From a checkpoint of a small mixture-of-experts model trained on Wikipedia.
Experts: 64 experts in each of 4 layers, 384 squared ReLU neurons an expert, 2 picks a token, a softmax router.
Below are experts of layer 4 (counted from 0) of a mixture-of-experts language model. Rows are named router (the router's row for the expert), up (a neuron's input weights, with its number) and show model dimensions 0-255. Each number is 50 + 10 x the weight over its row's rms, rounded and kept within 0 to 99.
Before each expert's rows: "comes after" lists some tokens at least twice as common just before its tokens as in all text. This comes from a sample of Wikipedia text that the model never trained on. Tokens count by the router's weight.

# expert 55
comes after: " the", " a", "'s", " and", " as", " The"
router:52 62 44 52 32 56 38 51 60 54 58 65 66 35 52 51 69 59 37 45 56 57 44 48 48 51 46 56 46 53 48 59 47 50 40 58 55 21 64 42 60 31 34 54 57 50 60 56 45 67 43 58 57 41 52 79 73 50 59 64 45 43 46 57 66 46 43 63 64 39 61 52 60 61 49 42 40 51 38 46 62 66 50 46 49 55 56 59 51 63 56 46 35 43 50 47 31 61 42 41 53 34 61 52 44 55 55 60 57 47 54 60 51 56 58 47 39 60 53 49 42 49 48 50 48 54 64 67 39 45 47 67 46 55 54 36 66 57 50 50 46 44 51 63 51 51 49 35 40 41 44 50 49 74 47 43 37 44 59 35 45 33 57 41 60 46 27 33 43 34 65 48 68 57 36 59 33 56 60 53 53 76 29 55 36 39 59 43 55 39 49 42 57 41 60 56 44 42 47 58 56 50 63 35 59 52 34 51 44 54 31 39 54 40 38 48 40 31 58 34 44 49 50 60 42 71 47 50 37 47 37 42 39 45 66 56 36 51 50 60 60 52 35 43 51 33 64 52 65 52 43 68 45 48 49 57
up0:57 43 62 62 44 52 63 44 73 56 55 57 60 51 52 37 45 54 47 45 36 64 52 37 32 45 40 41 51 53 60 55 50 46 53 54 68 40 68 41 51 64 54 48 37 49 41 56 40 42 51 36 57 49 61 38 43 60 54 45 32 48 40 59 60 46 51 62 59 65 67 47 36 39 25 53 49 67 45 68 56 32 57 35 49 62 46 40 64 43 43 38 43 70 50 40 46 59 53 64 57 57 57 59 50 65 21 49 41 43 57 52 47 57 61 47 57 47 35 51 43 43 42 43 54 44 52 47 30 64 60 33 36 44 61 47 62 40 46 68 53 58 52 54 40 30 67 56 54 59 48 36 62 45 52 42 64 67 52 36 62 62 58 51 48 70 52 50 62 45 46 52 67 64 55 41 57 68 56 57 28 46 70 45 64 60 63 54 38 42 45 53 49 36 50 48 69 41 53 49 63 44 52 40 55 57 39 48 39 47 53 59 45 65 43 33 58 48 56 57 36 46 37 50 54 55 39 60 42 38 33 44 42 41 66 40 61 46 59 35 36 42 61 48 54 43 60 61 42 40 44 42 56 48 51 60

# expert 19
comes after: ".", " a", " The", "-", " the", "The"
router:44 54 42 45 46 41 50 47 51 55 46 33 43 39 40 52 39 52 43 49 28 50 60 39 53 61 58 29 57 54 56 48 50 51 45 50 35 52 51 48 48 45 49 45 51 49 48 38 38 53 51 51 53 59 51 60 41 57 49 63 60 42 54 61 66 33 50 61 63 27 40 54 38 60 45 51 47 39 56 31 30 46 59 57 58 58 42 37 63 54 43 63 53 46 47 36 33 54 39 27 58 62 38 68 46 41 44 61 63 40 57 42 61 61 55 49 45 43 52 43 56 63 44 45 54 58 48 84 32 48 40 44 34 75 51 49 64 45 48 44 53 44 61 73 37 53 44 53 55 51 60 53 65 56 63 45 51 57 62 57 47 51 34 48 37 45 34 67 37 43 53 57 67 47 62 60 32 23 59 62 44 52 42 60 57 50 45 56 53 63 55 46 51 60 71 65 49 35 52 30 64 36 39 43 51 44 57 30 54 41 40 38 28 41 70 46 42 62 48 42 60 53 36 47 61 43 34 47 45 38 51 44 59 35 52 43 51 50 48 52 40 52 61 43 59 44 55 47 60 38 65 57 63 52 49 62
up1:61 69 59 34 55 70 54 57 44 45 54 50 41 39 49 46 23 55 47 55 43 47 46 68 52 47 65 62 42 40 52 31 44 47 50 47 51 54 52 49 56 58 58 44 56 29 42 55 40 42 56 43 37 46 34 51 43 55 29 66 53 42 46 65 44 54 43 56 47 44 52 32 51 36 60 51 47 61 48 66 49 49 54 38 47 45 62 49 54 34 51 45 66 62 57 38 59 47 47 54 50 36 42 58 51 55 55 25 34 30 49 36 44 50 57 56 61 53 60 62 33 65 44 54 24 46 45 42 52 43 35 51 39 36 68 55 36 41 51 64 55 62 54 58 43 24 49 42 39 40 54 74 52 56 31 53 46 51 56 42 76 59 45 47 57 46 50 45 48 61 53 60 52 48 71 54 64 41 38 43 57 52 55 37 54 64 66 43 60 50 51 38 44 60 43 45 46 37 61 30 52 67 51 68 51 53 59 61 56 28 60 30 43 70 57 36 42 48 61 51 43 46 48 49 54 44 45 32 69 42 50 68 57 53 64 54 49 46 59 43 35 57 57 57 46 46 50 47 58 54 51 42 44 44 70 48

# expert 18
comes after: ".", "0", "3", "4", "5", "1"
router:38 65 45 45 54 54 41 50 26 49 51 63 48 51 59 39 55 53 43 34 60 42 58 63 50 56 47 45 45 42 44 50 46 51 55 43 53 66 58 38 69 47 63 23 59 30 63 43 43 47 53 36 41 71 53 51 56 57 62 48 60 37 48 59 59 40 50 59 44 40 59 58 43 65 47 65 36 36 36 43 43 28 52 38 66 56 52 35 65 22 57 46 50 42 65 51 38 41 51 48 43 36 46 59 47 62 44 47 37 46 69 43 57 52 56 49 42 38 66 68 57 56 51 39 44 53 31 35 54 61 49 37 51 66 63 56 65 55 56 56 47 36 65 49 61 50 45 49 54 55 58 51 55 43 62 53 48 43 29 54 59 47 46 50 53 35 58 48 58 45 58 58 36 66 61 55 15 48 42 61 35 51 42 61 42 54 42 45 43 52 48 54 50 55 54 44 49 43 56 63 57 39 46 49 42 51 48 41 36 65 54 61 59 46 37 52 48 64 60 33 49 65 45 51 63 54 66 31 63 48 35 57 59 43 46 51 44 55 35 52 53 54 44 71 53 43 54 44 36 60 69 60 66 56 68 59
up3:54 40 34 50 40 63 61 41 72 61 33 44 43 55 50 63 42 34 53 45 56 68 58 58 58 43 64 50 46 47 63 53 60 41 35 53 32 47 60 56 56 74 57 41 58 49 55 46 74 41 53 47 34 55 54 40 66 56 43 55 41 48 58 58 48 42 38 47 53 53 40 47 48 40 61 42 56 65 49 36 63 47 44 41 43 42 50 33 64 48 43 67 57 53 57 50 63 71 38 56 51 50 67 41 53 55 34 45 62 45 45 30 58 54 53 53 53 66 58 53 38 69 45 58 50 55 40 51 41 43 46 55 32 21 48 46 55 54 50 57 55 52 43 42 47 39 42 56 60 28 64 58 51 50 31 47 50 66 42 46 67 65 55 48 39 50 50 48 65 55 53 58 50 50 61 55 68 55 42 54 48 29 55 61 46 54 58 41 43 37 40 41 52 38 31 36 47 38 24 62 79 50 45 50 57 42 49 50 47 47 60 51 49 57 39 36 56 47 38 44 40 41 47 53 43 36 54 49 53 42 42 50 52 52 65 37 65 40 55 44 52 49 82 51 66 48 38 61 63 54 41 32 64 43 48 50

# expert 6
comes after: " the", " his", " a", "'s", " was", " first"
router:52 37 49 59 35 59 45 54 33 53 59 42 64 37 48 63 54 39 68 51 49 53 39 49 47 65 39 44 50 51 51 44 58 59 61 41 47 27 59 30 44 41 53 51 41 46 44 41 48 43 56 43 46 49 33 42 45 69 66 47 40 62 45 52 77 47 63 50 56 50 65 35 56 49 50 54 55 44 43 62 50 52 53 32 66 56 60 58 38 43 62 47 50 52 60 41 44 60 70 39 55 52 47 49 66 51 42 54 36 38 49 44 46 74 81 56 40 36 48 57 42 48 46 36 48 52 55 97 47 45 48 54 50 56 49 53 49 40 31 47 43 40 46 50 42 65 49 49 66 58 65 43 52 47 59 38 48 40 52 47 42 43 51 49 46 57 39 46 56 20 63 40 48 44 62 55 18 42 50 42 53 63 38 43 58 38 39 64 44 60 54 61 39 28 63 34 46 49 57 46 60 37 53 47 44 54 51 33 47 39 39 56 30 43 60 52 45 50 54 46 52 53 68 44 50 41 50 59 45 35 42 53 43 58 39 59 54 49 44 54 62 57 45 43 42 43 41 49 54 60 53 57 40 69 48 55
up3:64 57 58 54 46 55 70 60 48 45 46 54 60 54 59 78 36 43 47 42 50 34 48 51 48 62 58 46 54 31 70 44 49 46 41 55 61 50 40 49 37 48 38 70 37 45 37 69 38 41 70 68 56 56 39 36 48 40 43 63 41 58 65 58 50 45 54 62 57 50 40 38 70 53 51 62 39 55 45 38 54 36 36 51 51 52 58 77 43 56 35 46 46 45 63 57 43 37 62 49 63 58 36 53 52 49 56 51 44 49 48 57 40 38 57 42 57 56 38 50 38 84 48 44 63 41 66 43 49 52 53 46 54 47 48 41 45 50 51 51 53 41 38 61 51 47 43 47 64 57 59 55 49 67 38 55 74 60 52 45 48 51 52 43 51 53 46 51 58 41 41 39 42 57 59 36 43 34 39 61 54 52 41 30 73 44 54 41 53 52 39 54 52 28 28 42 54 62 44 50 20 50 47 56 53 41 56 44 50 54 49 25 46 26 50 64 54 58 57 58 61 42 25 58 44 48 51 44 57 53 53 55 46 55 34 31 53 56 55 61 41 38 52 57 31 50 51 57 40 59 49 49 49 60 53 53

# expert 20
comes after: "9", "0", "1", "8", "2", "7"
router:43 66 55 46 37 62 49 56 44 46 44 59 47 30 71 67 60 50 50 39 61 54 45 47 43 50 53 33 42 56 74 54 60 71 67 50 60 52 64 49 49 51 43 33 49 59 47 39 59 33 47 45 47 50 63 48 34 47 51 59 64 37 42 59 73 52 44 48 40 34 64 47 36 53 61 60 42 50 44 42 56 38 63 38 62 57 48 42 32 40 65 35 41 29 55 49 58 44 49 38 41 56 51 37 44 28 59 52 48 45 37 42 62 50 61 44 51 44 32 46 56 64 68 41 51 38 44 59 49 69 53 49 63 36 43 51 39 42 42 64 52 62 45 59 56 31 34 41 53 55 52 55 51 66 52 55 41 37 52 46 63 35 45 45 69 58 66 37 46 32 48 58 43 46 55 51 50 45 46 48 67 62 34 53 47 54 51 52 40 55 40 50 68 24 41 55 40 52 49 44 56 65 57 39 43 68 54 42 50 65 47 61 62 47 52 76 56 60 40 53 35 54 42 42 36 49 51 45 41 43 42 40 53 44 32 51 47 60 50 42 32 62 51 62 35 63 57 46 56 52 47 52 33 51 59 58
up4:48 45 53 54 66 65 53 38 49 10 46 41 43 51 61 55 50 48 57 52 53 49 45 49 50 46 37 52 72 60 61 41 51 61 43 45 47 47 57 51 30 44 42 51 41 49 60 50 60 72 43 49 54 59 41 48 40 30 51 50 50 43 42 49 49 40 62 43 41 42 57 63 38 52 61 54 59 59 56 60 57 57 54 42 51 42 70 51 59 57 56 48 54 31 53 43 40 61 46 54 45 38 45 60 52 55 60 53 69 62 52 50 52 51 45 60 52 58 60 19 61 56 56 59 44 58 49 65 38 64 48 51 44 59 43 64 48 41 38 38 41 55 25 57 80 59 55 45 36 39 26 20 49 47 40 50 49 46 59 40 41 51 29 55 51 30 61 38 62 43 34 55 41 49 42 64 49 32 51 50 38 55 42 55 65 37 57 43 57 51 50 56 52 53 35 34 69 55 56 49 55 59 45 61 64 48 50 45 41 47 42 62 59 48 50 53 58 43 23 50 46 37 50 45 58 36 55 40 63 60 42 62 45 63 48 59 35 40 41 36 49 74 38 52 56 45 60 43 42 58 54 40 54 61 48 42

# expert 31
comes after: " the", ",", " in", " of", " by", " New"
router:52 31 49 47 47 58 42 50 42 49 43 38 53 45 58 43 59 40 43 47 38 55 30 43 52 54 48 27 62 61 62 50 58 55 53 60 39 25 48 56 43 37 58 40 42 51 43 40 65 59 53 47 50 42 47 39 39 52 66 42 30 32 67 56 51 54 42 35 61 32 60 61 48 41 37 60 58 55 53 52 41 38 47 35 44 36 54 47 50 45 37 54 55 41 52 37 47 61 53 43 40 50 42 42 65 46 43 57 45 52 48 54 55 82 86 48 40 39 51 51 60 59 44 33 57 48 46 89 56 52 49 50 67 67 39 48 52 46 46 60 37 36 39 46 41 51 33 57 48 61 48 33 61 33 60 48 71 60 67 45 51 52 40 52 58 49 67 65 40 64 43 40 63 38 52 49 28 39 60 28 62 51 41 47 55 55 42 49 55 45 60 64 41 33 45 52 50 57 56 64 63 46 60 60 56 52 62 44 39 38 42 61 32 54 49 62 54 48 43 52 53 35 55 43 55 44 52 55 40 49 50 44 44 47 40 44 58 48 50 65 62 48 48 63 59 51 38 63 52 57 49 40 49 52 56 41
up1:36 63 52 46 46 25 50 40 53 43 51 60 42 41 54 55 35 22 40 49 55 36 70 60 35 59 46 49 55 54 51 63 51 60 29 43 57 42 61 47 47 55 41 42 38 44 46 48 75 46 56 66 62 55 57 48 50 43 56 44 67 63 63 39 61 51 49 35 50 41 53 51 53 57 40 35 51 42 49 32 66 44 48 35 54 53 38 52 73 47 54 63 47 53 47 52 39 60 58 33 54 53 41 37 42 59 50 58 49 50 58 35 40 47 50 38 49 63 53 80 37 49 53 58 59 39 61 46 47 46 52 59 51 45 60 42 76 53 66 60 35 53 48 59 42 53 49 51 63 40 58 42 46 50 45 49 49 49 48 43 59 46 56 55 59 56 45 69 46 54 56 36 50 59 52 40 48 57 43 40 61 48 50 55 67 55 60 62 51 58 47 40 55 67 43 57 44 56 42 37 28 54 49 46 45 58 39 57 36 44 67 59 78 29 52 50 59 39 54 40 41 45 36 28 51 44 71 55 50 63 43 52 42 48 41 22 54 57 51 54 62 58 52 63 38 63 34 59 42 60 40 52 55 35 35 33